From a checkpoint of a small mixture-of-experts model trained on Wikipedia.
Training: a variant of SOAP for the experts, 219M tokens, 6678 steps.
Below are experts of layer 4 (counted from 0) of a mixture-of-experts language model. Rows are named router (the router's row for the expert), gate (a neuron's input weights, with its number), up (a neuron's input weights, with its number), down (a neuron's output weights, with its number) and show model dimensions 0-95. Each number is 128 + 24 x the weight over its row's rms, rounded and kept within 0 to 255.
After each expert's rows: "comes before" lists some tokens at least twice as common just after its tokens as in all text. This comes from a sample of Wikipedia text that the model never trained on. Tokens count by the router's weight.

# expert 21
router [111 139 119 149 106 116 125 119 132  88 153 141 152 144 137 182 136 123 124 120 128 135 116  99 136 135 125 137 137 134  91 110 151  70 173 115 159 119 159 144  95 139 135  84  82 147 125 106 131 117  90 166 124 187 132 131 151 138 161 128 167 135 130 141 126 137 117 153 111 127  94 187 152 101 138 109 158 104 126 108 105 142  99 139 103 146 115 111 111  93  82 138  79 153 113 127]
gate0 [ 82  98 144 122 106 153 153 127 114 169 114 130  88 148 202 166 138 150 103 168 117  87 125 111  98 160 164 123 150 133 128  98 114 174 155 147 138  98 117 116 157  98 123 148  72 147  95 104 127 137 145 117 137 117 162 116 116 126 137 118 154 115 161 151 140 144 164 146 126 150 141 154 111 133  84 142 112  95 132 101 125 107 114 117 155 137 133 103 109 150 134  96 151 116 140 126]
up0 [146 194 132 150 153 121 105 121 138  98 133 107 158 124  77 115  71 116 147 132 129 119 125 157 153  64  81 154 127 118 122 177 128 111  97 144 126 120 110 129  96 166 138 100 145 131 152 149 149 140 118 141 122  97 121 117 165 160 106 117  77 137  97 118 131 104 119  86 113 138 115 106 131 130 152 125 136 143 145 174 132 144 128 134 119 131  89 140 184 139 131 149 137 147 108 111]
down0 [118  80 121  66 128 144 111 140 132 129 125 138 173 145 169 106  82 143 135 162 112 100 133 133 149 110 103 109 134 125 144  73 124 146 142 155 116 120  78 150  70 100  87 128 112 130 124 148 121 118 150  98 125 104 133 133 165 133 133 138 122  93 118 168 157 115 149 126 105 134 111 127 127 117 139 111 118 154 149  92 116 126 127 218 145 125 111 147 128 143 145  99 121 122 150 120]
comes before: " and", " which", " but", " the", " he", " a"

# expert 19
router [105 110 146 126 167 159  82 107 140 169 126 150  88 106 126 115 111 103 147 136 168  82 120 150 136 160 154 171 129 130 132 126 155 138 113 117 128 116 123 151  94 102 150 124 173 123 100  98 113 118 156 105 145 113 126 134  86 133 102 156 171 102 127 135 120 121 160  99 121 146 118 116 111 156 139 102  73 116 166 134  83 105 151 151 160 152  90 146 143 113  88 158 130 133 121 140]
gate1 [122 126 133 111 158 144 136 104 114 108 119 156  88 143 108 125 109 118 116 123 145 118 136 146 123 155 145 132 110 102 140 104 151 144 122 110 117 113 121 127 152 188 122 142 120 163  95 133  73 140 126 117 174 133 156 187 127  96 112 134 127 129  89 147 126 164 115 128 137 129 161 175 116 159 141 141  84  61 164 140 125  97 165 149 125 138 120 177 148 114 127 128 103 118 119  69]
up1 [101  91 119 140 129 147 125 121 147 178 151 157 121 137 131 100 115 124 120 173 151 125 139 143 115 134 164 174 124 121 173 153 126 126 125 156 106  97  99 152 120 139 118 150 141 144 109 135 103 123 131 106 177 127 127 167 135 113 120 145 138 116  95 137 105 126 133 162 139 137 147 138 112  93 143 116  91  41 147 127  96 126 119 128 139 112  70 158 125 108 117 142 113 146 140  56]
down1 [139  74 167 144 131 154 137 151 157 102  79 145 123 113 151 170 143  75 132 134 127 155 138 116 137 156  81 113 101 118  53 152 110 140 125 159 126 108 127 121 135 111 154 134  88 134 108 149 105 122 150 106  97  88 163 158 125 158 156 154 123 137 147 116 134 116 113 132 154 133 106 103 114 164 135 141 119 129 102 107 120 137 122 116 154 163 126 151  84 145 159 172 130 126 144 137]
comes before: ":", "\n", " |", " of", "==\n", " /"

# expert 35
router [158 126 133 129 178 144 136 114 126 148 126 171 120 152 105 116 106 129 132 135 142 113 123 105 129  95 134 146 159 118 180 117 140 109 172 144  86 169 140 129 128 107 123 116 142  78 139 128 131 104 134 150 133 170 130 163 150  54 150 131 154 158 125 110 173 128 148 115 130 141 145 172 136 116 124 157 147 133 137 164 118 186 144 103 123  84 109 129 157 108  99 107 127  87 128 117]
gate0 [116 141 164  92  95 141 117  84 121 102 140 119 135 148 121 113 133 162 155  67 185 158 124 100 141  94 121 159  96 108 140 126 112 123 142 107  63 125 136 143 119 154 123  98 103 110 115 124 159 129 172 134 163 162 107 176 136 130 153 111 110 105  89 130 132 125 144 104  94 147 117 135 125 130 129 138 132 115 131 133 109 170 129 126  88 120 101 136 117 120 162 136 114 123 121 192]
up0 [124 140 169 101  82 140  98  94 124 128 159 120 131 126 127 127 129 160 146  83 156 149 113 125 136 142 128 153  98  86 126 109  99 151 150  98  86 111 109 152 119 164 107  98 120  87 119 119 158 123 160 158 156 178 106 176 156 115 146  94 116 126 106 136 141 112 142  78  76 143 125 154 148 129 126 153 109 118 144 123 118 173 138 121  89 140 105 125 145 137 142 154 104 123 122 160]
down0 [159 148 105 156 108  87 144 125 135 165 106 115 114 110  82 120 122 113 153 117  97 104 134 111 153 134 137 116 149 179 160 107 189 143 112 127 115 101 130 140  88 163 120 190 157 120 185 113 121 111 143 143  89 136 184 114 153 119 126 134 114  92 134 116 144 105 156  89 103 123 127 140 154 142 132 141 143 120 137 116 125 139 121 158 125  96  82 133 149  95 156 142 132 141 145 136]
comes before: "1", "2", "3", "4", "5", "6"

# expert 38
router [148 114 136 151 145 109 116 146  81  82 141 113 139 127 133 131 121 111 109 163  79 106 157 126 148  88  95 108 119 143 126 102 129 145 130 124 128 114 162 126 161 156 118  91 143 145 147 176 146 119 139 124 136 128 144 114 150 147 116 141 137 142 112 135 176 163 100  81  89 152  59 121 133  95 100  94 136 150 158 119 132 118 122 109 118  86 107 139 160  89 111 164 150 139 100 148]
gate1 [134 170 135  96 157 181  94 124 149 121  82 129 128 127 113 152 118 163  96 134 116 109 100 152 156 131 115 102  85  63 102 163 122 163 111 100 121 101 127 118 122 147 121 118 177 180 122 115 125 147 135 130 190 127 131 134 173 134 138 132 143 151 114  99  92  90 126 116 108 107 148 138  97 117 152 101 103 132 123  96 146 130 120 101 147 136 133 135 126 144 167 139 151 151 138 119]
up1 [139 148 126 169 145 149 113 101 107 145 112 127 153 119 135 133 126 188 104 130 113 142 123 164 142 150 123  90 137  79 108 133 106 159 140 106 169 144 147 145 131 158 137  92 161 169 116 104 119 189 130 145 129 129 125  64 170 119 135 100 146 170 121 119 108 100 120 113 107 111 135  83  95 119 124 126 137  88 122 103 154 127 130 167 125 121  96 124  86 110 141 135 123  95 135 101]
down1 [116 127 115 117 151 150 137 134  99 127 134 119 164 136  87 135  99 118 137 128 154 125 106  98 139 164 106 134 131  62 167 125 139 177 160  95 139 192 128 130 117 145 111 149 182 126  89 118 128 145 123 127 141 110 178 176 115 150 128  76 101  96 119 122 128 147 119 141  82 167 130 123 134 137 129  82 158 100 120 140 128 143 117 138 121 153 123 166 134 111 156 132 132 152 149 145]
comes before: " |", ",", "9", ".", "8", "7"

# expert 22
router [132  95 120 147 114 120 137 148 129 103 142 136 104 134  94 176 134 140  91 115 119 136  65 151  83 130  97 174 141 140 133 108 102  78 198 132 133 201 128 135 109 119 141 138 154 110 142 128 146 121 115 130 109 133 109 129 127  46 146 119  93 167 146 123 109 114 152 128 125 123 145 112 131 160 169 138 148 120  98 124 143 127 136 112 144 144 105 115 105 141 130 109 130 120 125 145]
gate1 [140 132 114 121 168 113 120 174 160 119 136 129 110 125 116 159 128  72 187 122 129 116 154 114 133 166 116 104 159 121 131 135  99 101 164 164 117 126 138 153 161 121 131 115 147 120 162 135 115  94 144 118 117 162 113  87 125 112 101  99 134 172 131 104 129 120  65 127  68 159 158 104 107 117 160 124 155 140 155 116 152 141 118 117 143 134 134 130 143 152  83 118 136 107 172 142]
up1 [109 142 126 107 135 107 104 117 164  90 157 178  98 100 123 162 122 113 138 103 160 151 131 160  99 113 120 119 152 134 145 147  71  98 176 155 114 130 133 108 126 135 117 126 144 113 152 159 138 138 134 109 154 133  72 159 108  76 108 122 121 150 101 110 151 106  94 123  84  91 160 123  92 157 147 149 131 141 134 106 161 123 149 132 106 138  91  95 143 138 108 125 159 153 131 142]
down1 [123  93 115 163 116  82 142 136  78 112 118  97 155 124 120 121 142 135  84 117  96  86 112 123 104 141 141 146 118 139 100 122 142 167 110  98 139 152 144 112 145 110 128 123 106 131 116  87 104 150 142 145  82  99 178  98 124 176 147 131 114  89 165 117 107  94 127 157 160 150 108 139 148  76 103  99 111 141 131 142 124 100  93 147 109 143 102 138 108 125 143 124  96 101  96 121]
comes before: " the", " a", " his", " its", " their", " this"

# expert 23
router [138 136 124  96 173 182 154 119 124 162 126 137 135 111 137 176 157 110 151 148 113  90 137  81 143 169 143 118 158 149 143 100 123 157 142 156 126 122 137 133 110 155 103 126 102 156  81 140 155 113 166 114 150 121  95 127 153 135 163  90 122 111 109 157 163 150 156 137 118 127  93 107 115 159 111 138 143 162 144 102 118 110 121 122 146 132 122 132 136 122  94  85 117  67 140 160]
gate1 [167 136 171 133 131 136 106 137 133 120 115 138 113 135  94 181  86  87 144 138 152 139 106 109 107 146 143 112 175 148 112 146 136 159 118 148 140 136 154 122 134 141 136 129 115  99 109 113  74 115 100 121 114 152 134 128 110 168 112 204 135 127 105 125 149 137 133  91 122 104 147 116 107 141  92 146  80 151  93 180 131 147 108 116 124 129 147 161 112 142 153 118 110  72 135 121]
up1 [175  98 142 155  86 109 113 166 122 120 149 148 115 138 100 149 139  89 152 128 112 110  94 118 126 168 147 128 154 127 141 149 127 148 116 120 162 118 154 115 117 102 110 155  82 134 132 153  95 169 120 116 103 121 133 104 117 145 121 145 195 135 142 103 129 134 125  88 145 116 118 109 105  72 119 123 123 182 151 161 120 189 132 138 121 136  95 101 148 152 158 101 104 115 123 123]
down1 [151 153 115 153  75 150 127 151 149 114 142  90 155 105 161 183 128 131  84 131 127  44  87 121 147 168 118 139 151 124 128  98 127 125  88  80 159  93 108  91  80 133  96 136 146 122 112 158 140 125 147 165 137 119 147 119 139 139 122 115 126 135 132 114 154 123 132 151 126 162 138 114 165 136  97 127 113 159 156 110 127 110 106 152 133 125 128 139 135 131 147 150 139 136  91 131]
comes before: " of", " was", ",", ".", "'s", " in"

# expert 4
router [143  95  69 115 119 154 132 125 123  91 143 108 182  85 160 111  89 114 117 138 141 152 148  97 146 146 136 117 119 128 125 126 139  91 153 139 130 112 152 143 122 144 126 153 137 164 119 132 168 143 166 119 148 144 105 141  86 118 160 141 176 124 140 125 102 155 109 165 105 167 111 146 156 172 168 130  96 112 143 106 112 106 167  88 147 150  96 125 110 150 114 121 156 147 113 145]
gate0 [150 121 102 118 162 115  96 166 138 126 125 101 113 142 153 110  90 106 119 107 116 171 160 109 130 117 117 151 174  82 137 109 107 125 154 140 128 135 145 143 149  88 117 113 111 161 131  98 146 136 142  83  78 121 132 122 106 116 107 187 113 135 126 148 160 122 123 168 147 166  88 138 119  97 125 174  99 101 107 129 162 137 100 123 150 154 109 141 118 132 145 165 129 101 127  81]
up0 [122 120 159 126 136 131 109 110 121 154 121 120  87 137 162 151 126 100 108 170 166 132 153 122  97 141  97 115 134 173 100 129  87 119 158 132 152 136  99 142 131 136 130 164 102  86 134 138 131 172 128 170 130 141  97 158 133 126 108 147 124 129 127 113 131 150  97 126 124  94 144 106 130 188 127 118 102 144 124  71  84 132 145 117 105 135  85  62  98 100 157 125 117 155 120 121]
down0 [139 150 119 124 171  86  82 118 122 145 181 114 121 110 150 134 126 152 183 138 143  87 133 119 147 152 121 120 117 119 127 137 146 185 127 121 165 155 129 159 116 153 148 125 134 137  94 129 192 144 163 148 123 142 112 125 128 165 105 129 114 127 184 133 150 113 108 110 114 176 135 100 127 164 102 143 111 145 142 154 113 145 117 135 114 103 138 122 133 138 112 106 179 177 136 154]
comes before: " ", " —", " +", " −", " \"", " ."

# expert 2
router [113 150 143  81 145 174  98 132 160 134 129 130 125  74 117 134 140 120 159 133 136 170 138 173 121 133 153 144 116 119 135 151 113 143 139 152 155 140  98 141  95 139 115 114 106 116 135 169 109 144  85 123 154 102 153 127 142 147  83 109 174 130 117 167 164  95 112 133 109  94 161 144  91 154 100 137  98 138 133 138  87 135  99 146 114 104 112  92 143 127 104  71 103 137 124 128]
gate1 [158 135 138  80 162 123 125 135 181  77 130 190 115  94 121 133 156 129 131 167 141 139 149 120 129 160 127 109 138 162 154 149 136 131 118 164 128 119  94  97 107 121 160 127 122 114 162 102 120 120 134 146 125 139 152 157 106 100 109 124 122 147 113 174 104 139 131 138 165 120 152 153 123 113 115  94 126 136  71 135 145 134 108 128 106  92  82 112 150  82 170  97 119 147 132 108]
up1 [144 154 123  97 131 118  90 115 161 115 144 183 152 158 134 137 119 147 147 112 140 138 136 157 185 121 128  98 135 158 111 121  87 145 107 117 110 142 134 140 105 157 173 111  98 131 144 133 139 147  93 154 146 150 108 135 141 135 120 122 137 147 135 198 119  85 115 150 156 102 101 114 132 150 144 156 150 179  83 128 112 151 143 121 105 126  99 133 109 119  95  81 114 150 173 119]
down1 [134 121 135 169  93 143 115 122  71 164 141  94 150 135 146 122 155 130 128 144 108 137  74 131 123 153 125 117 121  95 150 123 159 134  90 112 126 127 127 163 117 107 103  85  65 172 103 110 147 142 120 109 133 115 152  53 168 170 158 111  94  89 155 138 129 147 132 135 137 112 136 126 115 110 119 114  96  96 171 137 139 117 136 149 127 136 132 113 135 146 133 153 118 137  94 146]
comes before: ",", " of", " and", ".", " to", " in"

# expert 1
router [121 152 117 125 122 119 143 171 105 118 111 174 125 139 122 125 140 124 132 127 130 152 131 138 125 152 160 138 138 121 146 103 139 135 142 148 140 122 119 137 146 138 101 132 183 106 165 143 120 130 124 136 169 144 133 145  93 103  96 144 115 138 117 132 187  96 145 141 130 114 105 109  91 121 113 118 155  61 116 173 117 128  94 156  93 125 120  79 117 159 111 172 106  93 201 157]
gate1 [138 160 140 135 136 138 108 109 103 150 156 162  92 105 130 118 121 177 119 109 135 122 162 154 111  75 111 162 138  79 135 132 127 108 126 103  94 116 144 130 166 128 155  96 108 145 133  90 121  81 120 150 135 115 152 107 162  78 114 106 128 166 163 148 167 115 125 154 149 132 106  90  74 141 100 112 144 136 149 123 121 131 165 134 155 135  81 124 129 141 126  94 120 134 152 150]
up1 [ 86  67  81 109 105 102 138 151 115 123 105 134 157 141 129 140 146 114 122 159 117 153  98  79 132 113 133  98 130 141 165 122  72 142 141 140 148 151 147 139  94 143 147 141 136  95 106 149 150 176 124 108 107 113 172 152 162 122 131 104 131 122 106 146 110  54 140  82 120 122 115 127 131 126 136 102 153 123 133 105 124 155 128 122 148  83 133 159 145 163 105 146 131 137 117 121]
down1 [124 185 125 144 124 107 120 130 149 174 145 158 158 104 120 131 144 139 137 118 150 159  83 151 100 152  85 117 113 158 112 166 149 118 110 158  89 114 105 112 116 115 155 140 117 113 160 204 111 119 108 105 106 129  96 124 128 135 136 131 142 105 117 129 117  73 146 144 153 157 135 103  77 155 132 104 142 102 133 125 166 109 148 128 133 144 161 136 158  85 160 116 122 137 115 142]
comes before: " to", " in", " by", " the", " on", " a"

# expert 34
router [140 145 121 142 119 120 121 163  53  88 118 115 150 121 134 129 139 115 119 165 108  94 161 108 161  91  98 101 142 150 103 104 122 166 145 112 132 105 163 127 147 158 115  93 121 148 125 157 116 104 158 145 125 143 138 116 121 154 135 145 148 132 115 139 147 182 129  89  77 145  50 132 134  87 121 122 126 149 162 130 101 118 136 114 120 115 144 125 122  85 122 152 152 129 108 145]
gate1 [111 158 130 127 152 109 174 118 114 125 100 171 142 122 120 100 142 148 153 164 126 117 140 142 121 111 139 116 126 168  89 117 140  77 118 112 155 148 113 145 133 155 139 150 160 110 131 110 136 164  97 118 188 109  90 162 126 149 126 144 118 156 141 157  72 115 100 160 156 127 121 174  96 160 140 110 141 163 128  91 129 149 142 137 150 100 104 126 160 113 102 171 148 119 128 103]
up1 [133 109 136 136 142 125 133 133 117 118 144 133  67 140 106 122  65 109 174 117 151 119 163 111  98 120 125 144 126 119 120 114  99 152 141  63 138 125 148 127 131 130 122 127 170 165 146 126 108 128 185 122 122 142 158 142  98 132  91 136 154 105 140 144  87 122  98 175 165 170 141 106 116 134 137 160 125 110 138 153 122 142 136 144  90 148 164 120 165 102 140 102 106  80 148 126]
down1 [131 153 129 176 140 154 143 118 132 116 169  99 104 104  99 134 113  89 141 128 132 125 132 170 151  93 126 115 166 151 135 118 109  87 112 116  87  81 119 148 148 149  92 111 166 146 143 128 146 149 104 153 119 187 161 147  97 141 120 126 107 164 128 119 146 173 101 133 111 166 105 105 110 148 162 144 156 101 102 102  73 118 135 121  99 112 143 137 132 137 121  88 128 132 120 138]
comes before: " ", " York", "6", "7", "5", " was"

# expert 26
router [138  99 155 107 116  92 122 108 158  86 121 139 121 147  76  99 122 104 108 139 129 120 155 141 153 137 139 111 148 152 152 124 115 156 161 163 159 106 144 145 148 169 161 113 162 102 135 129 138 105 151  99  99 137  86 162 133 156 169 179 146 139 118 112 141 166  90  90 177 153  97  86 126 143 152 114 109 146 125  94 115 159 114 109 114 123 117 137 113 104 126 138 158 146 133 129]
gate0 [110  98  95 130 167 131 169 111 127 107 143 145 125 117  73 107 128 123 119 136 158 156 107  59 113 156 153 172 132 124 139 107 106 115 130 114  77 134 128 156 143 108 136 129 165 151 142 105 116 137 120 164 116 140 175 150  67 130 162 152 147 122 109 102 142  95  91 110 136  88 115 146 155 127 161 147 115 139 151  94 104 107 154 125 133 148 146 145 133 157 129 142 136  94 141 142]
up0 [171 152 130 120 128 142 135 115 144 113 123 135  97 160 100 122 112 123 112 105 132 137  74  84 111 153 168 173 143 110 134  89 137 123 118 134  91 130 143 172 135 163  99 119 128 166 158 129 116 146 132 138  79 122 145 161  68 109 126 163 157 119  99 101 141 112 121 142 166 111 138 144 162 135 129 124 139 135 111  89 131 131  98 123 135 108 154 149 178 182 122 126 146  96 135 154]
down0 [122 108 142 173 116 148  76 154  94 146 142 131 158 122 133 125 123 158  99 204 121 142 130 159 113 104 100 151 117 142 146 169 156  79 146 135 109 126 142 149  93 120 155 126 108 170 137 108 137 183 108 159 119 130 134 140  85  99 102 174 119 145 101 123 135 105 104 121 148 103 126 107 127 140 162 135 101 114 121 140 151 120 114  93 118 147 139  94 102 115  98 159 107 137 139 143]
comes before: "-", "|", "|---|---|---|\n", "|---|---|---|---|---|---|\n", "|---|---|---|---|\n", "|---|---|---|---|---|\n"

# expert 37
router [166  93 127 132 160 145  98 132  86 151 144 138 178 127 135 117  93 141  85 163 124 103 148 104 144  95  87 103 165 125 168 136 134 138 114 144 121 128 111 130 118 139 117 133 153 144 105 119  91 141 124 118 121 127  73 160 113  82 122 113 172 189 114 137 132 137 153 101 166 128  73 139 137 133 118 115 140 118 108 135 116 137 118  62 118  95 139 125 121 109 132 137 141 110 146  98]
gate0 [124 132 125 124  55 152 134 133 134 145 150 114 182 118 125 114 155 108 173 159 166 134 127 134 132 160 110 110 138 140 147 115 138 123  95 175 119 118 102 156 133 174 126 141 155 133 107 134 147 131 136 164 104 102 124 111 134 111 160 145 128  85 120 138 167 133 124 171 137  86 110 101 100 137 129 101 130 134 131 167 166 158 118 106 130 113 111 117  94 145  84 116  78 123  80 132]
up0 [131 136 122 131 195  88 112 150 135 119 109 132  86 138 142 127 117 140  83 113  90  80 123 120 126  96 142 149 123 102 120 141 111 136 156 100 142 114 145  92 139  88 164 118  92 129 157 142  97 119 117 111 160 160 155 153 129 131 123 112 129 174 129 109  86 139 146  91 122 186 160 158 158 112 146 153 124 115 131  74 102 119 130 109 124 135 128 141 159 133 160 137 142 128 175 121]
down0 [120 158 148 114  53 163 134 135 127 141 155 138 136 127 118 126  96 139 139 156 166 140 117 179 129 123  94  76 121 116 138 152 107  84 121 141 124 128 125 111 141 123 105 138 113 131 124 166 189 136  92 139 122 135 124  88 122 158 101 119 117 110 167 156 156 108 126 159 134 142 106 125 130 119 144 119 126 122 154 162 156 172 153 129 134  74 109 143  97 128 112  99  85  85 121 124]
comes before: "0", "9", "8", "5", "7", "6"

# expert 39
router [ 96  90 137 161 111 123 114 128  97 120 130 135 109 122  99 124 149 112 118 136 168 104 131 166 112 122 108 113 170 134 147 108 145 110 131 109  93  94  96 117 151 134  97 117 134  95  93 125 153  91 103 145 118 115 123 126 151 120 149  98 170 132 120  93 101 109 163 110 112 158  97 154 147 108 159 171 123 162 144 114 159 100 131 158 168 151 122 139 180 149 109 150 103 180  96 146]
gate0 [117 111 127 120 172 131  76 115 148 139 135 151 125  97 162 131 170 128  76 159 142 108 111 120 123 128 126 103 193 111 148  97 125 123 142 126 178 137 129 161 112 170 121 105 110 127 153 117 112 125 125 141 119 117 111 118 126 126 144  79 132 132 145 140 168 128 165 147 113  97 175 116 115 136 172 160 116 127 115 131 110  89 115  81 156 115 158 112 141  97 154 155 141  83 107 115]
up0 [123 116 140 130 146 118 145 137 105 123 145 122 175 112 138 109  90 100 160 134 132 144 129 128 115  97  97 105 109 125 121 116 108 151  97 107 132 108  83 113 115  71 107 143 156 129  86 147 103 164 157 140  72 159 123 165 130  68 126 141 111 107  86 118 130 114 126  98 152 118 165 133 121 159 128 119 114 128 182 145 153 157 156 120 110 132 138 129 110 180 174 146  97 130 125 137]
down0 [125 109 184 111 123 137 126 131 121 114  92 150 136 110 141 123 110 148 125 158 110 137 112 160 134 108 134 174 136 119 137  98 151 153 157 149  76 144 130 115 115 138 108 121 116  71  88 125 128 171 109 133 125 120 185 118 124 125 113 106 164  90 121 119 140 145 141 135 136  95 121 148 142 153 121  97 115 119 144 143 115 124 124  64 121 139  92 111  68 177 104  85 158 113 154 138]
comes before: " ", " UTC", " A", " P", " C", " S"

# expert 13
router [140 147 122 141 119 119 122 162  53  89 118 115 148 120 133 127 139 114 122 167 110  95 161 108 162  91  98 101 142 150 102 106 124 166 145 111 130 104 164 127 147 157 116  93 122 148 124 157 117 104 159 146 125 141 139 112 121 155 134 145 147 131 113 139 146 181 126  89  78 147  50 133 133  86 121 120 126 150 162 130 102 117 137 113 121 115 144 124 122  86 123 154 151 129 107 145]
gate0 [128 126  99 141 171 176 142 123 162 136 118 144  97 108 132 113  82 148 102 129 183 124 120 141 151 150 116 179 103 137 133 145 103 113 187 121 104 151 133 153 148 107 132 117 103 100 153 121 120 135 131  79 176 126 111 142 183 142 132 152 114  93 114 114 113  83 115 138 123 116 155 136 113 186 102 131 150 175 122 130 136 148 143 174 129 127 119 159 126 132 119 132 105 110 117 133]
up0 [147 120 156 147 126 124  96 127 101 129  95 108 146 131  86 111 144 101 120 134 135 152 152 100 104 152 119 145 118 134 127  87 154  95 115 121 154 130 142  85 116 120 136 164  95 148  97 143 137 122 101 119 122 183 119 156 156 140 182 125 102 105 112 171 170 144 143 112 120 148  64  85 120  91 134 110 129 120 109 124  97 117 151 138 132 121 126 112 149 162 156  98 128 177 155 163]
down0 [143 146 125 125 110 186 135  99 155 123 131 163 112 136 147 141 112 137  85 135 112 109 117 108  95 117  99 163 133 115 121 127 103  89 134 125  89 146 196 117 122 124 100 112 137  91 125 135  76  81 109 110 155 128 133 135 141 100 131 157 172 122 146 128 139 125 125 154 117 196 154 168 182 161 126 145 153 120 128 126 124 120 158  94 124 105 128 123  91 125 146 132 106 126 140 153]
comes before: "9", "8", "6", "5", "4", "7"

# expert 30
router [142 148  94 148 183 149 142 127 108  97 111 137 146 127  81 103  90 102 128  94 115  90 153 143 157 127 130 141 145 151 164 120 154 114 103  88 114 107 145 131 154 136 156 111 151 162 107 103 165 110 134 162 145 120 145 112 123 153 158 130  92 101 174 118 132 124 104 162  92 118 109 111 148 117 109  98 160 102 133 117 128  93 161 117 100 144 113 117 156  94 157 128 156 125  95  89]
gate0 [110 145 113 135  93 175 148 110 130 128 132 107 136 109  87 168  96 116  82 150 124 156 119 137  84 111 141  98 142 142 156 109  91 138 131 159 105 112 118 144 143 125 125 200 124 106 101 147 113 134 153 147 136  92 132 141 112 141 106 105 123 117 141 146 122 117 121 158 121 132 156 137 120 147  94 181 116 116 147 137 120 116 128  51 143 134 118 176 100 115 129 134  99 157 106 173]
up0 [100 121 137 120  92  81 131 119  86 136  95 161 110 116 135 174 157 146 138  69 135 125 137 112 128  94 136 110 141 178 164 107 105  78 136 137 127 102 107 123 139 143 116 115 117 128 140 139 143 171 128 178 157 146 130 148 139 130 122 111 128 119 118  90 163  81 123 170 103 137 161 134 104 141 189 154 127 122 106 138 137 129  96 116 127 139 137  96 140 126 138 165 142  95  97 118]
down0 [157 108 119 112 110 158 118 125  94 110 101 110 131 147 136 165 145 138 132 120 108 145  93  95 119 122 121 119  90 152 126 124 115 102  72 128 146 132 106  83 138  96 117 108 146 159 170 115 146  99 136 128 122 127 134 120 137  90 152  95 116 147 113  73 144 144 122 112 133 122 110  93  97 149 136 126 152  94 130 128 107  93  93 160 101 110 169 141  98 152 168 172  78  99 144 162]
comes before: " ", " Total", " Party", " Turnout", " Win", " Majority"

# expert 9
router [139 147 123 141 118 119 122 161  55  89 120 113 149 121 133 128 141 115 121 165 109  95 162 109 164  91  99 102 141 151 102 105 123 164 145 111 131 103 162 129 148 158 115  92 122 148 125 157 117 103 160 145 125 141 140 113 120 155 134 144 148 130 111 139 146 181 125  90  79 144  51 133 134  85 120 121 126 150 162 131 101 117 136 114 119 116 145 126 122  84 122 153 152 130 106 145]
gate0 [120 120 141 120 102 114 173 134 132 168 125 109 134 129 115 140 130 196 129 132 112 122  96 132 126 150 108 107 121  59 130 180 154  95 144 113 148 148 122  79 117 101 137 104 104  94 123 125 146  79 113 137 113 158 112 116 130 135 125  93  62 107 144 108 112 125 124 164 161 103 129 139 108 116 109 116 121 132 142 149 118 142 110 147 134 110 166 149 191 127 125 116 136 107 154  93]
up0 [120 142 121 159 136 117 132 167 158 130 143 200  85 117 154 180 197 117 123  99 132 135 125 125 165 163 125 122 126 164 133 125 133 158 139 128 107 152 119 150 141 144 115 131 156 137 116 103 128 146 173 145 125  76 138 174 121 151 109 135 138 122 124 132 118 118 146 144  71 124 101 141 145 151 137 146 151 145 115 141 117 101 130 119  96 167  75 133 127 143 141 135 152 136  81 131]
down0 [101 103 134 111  81 125 156  96 141 138 108  52 142 151 118 109 134 112 118 137 141 145 137  80 127 123 113 118  73 133 106 127 147 153 142 101 116  94 134 129 122  96 138  93 112 108 119 140 102 133  91 115 109 167  99  99 131 157 147  95  99 107 164 126 126 107 120 131 193 161 133 132 147  88 159 157 109 135  87 106 129 145 118 154 154 129 159 144 148 114 108 141 135 105 155 128]
comes before: " |", "%", " been", "–", ")", "s"

# expert 8
router [140 146 122 140 119 120 122 162  54  89 118 115 149 122 134 129 138 116 121 166 109  95 161 109 163  90  98 103 142 149 102 105 123 165 145 111 131 104 164 127 147 157 116  93 123 150 124 157 117 104 159 144 124 142 139 113 121 154 136 145 148 129 114 140 146 182 128  89  77 146  50 134 134  88 121 120 126 150 161 130 103 117 137 111 121 113 143 124 123  85 123 152 152 130 107 145]
gate0 [111 116 119  91 115 174 162 126 161 115 149 142 141 127 175 131 122 190 100 146 120 142 153 122 134 177 128 148 180 117 124 127 107 121 156 136 131 124  94  97 118 136  83 117 148 145 142 167 154 167 104 106 171 139 137 159 137 106 153 144 119 105 167 116 108  98 154 159 124 142 112 132 145 164 144 155 147  68 104 129 138 136 126 148 121  83 149 117 113 126 143 120 108 140 137  99]
up0 [115 104 142 126 115 171 101 139 140  85 105  99 178 143 145 130 139 119 130 117 125  96  78 124 162 150 147 169 143  82 114  99 146 141 101 179 168 111 114 127 121 143 108 104 152 121  80 130 104 158 125 105 115 150 140 167 130 156 151 129 104 119 138  82 118 133 135  80 126 179 113 163 123 157 108 162 136 117  97 103 120 116 145  89 141 100 142 115 109 135 135 129 113 111 145 120]
down0 [164  88 154 110  87 167 109 153 153 122  70 117 140 104 187 117  87 136 152 147  84 113 138 145 128  70 101 139 118 125 139 127 118 134 135 117 124 126 100  94 120 101 138 118 130  89 129 149 113 111 130 115 116  88 175 125 135 149 163 117 149 169 137 128 138 153 127 103 161 143 156 123 109 126 112 154 130 166 157 128 124 120 135 173 150 119 127 132 109 108 115 181 106 151 103 125]
comes before: " |", "0", ".", " |\n", "2", "9"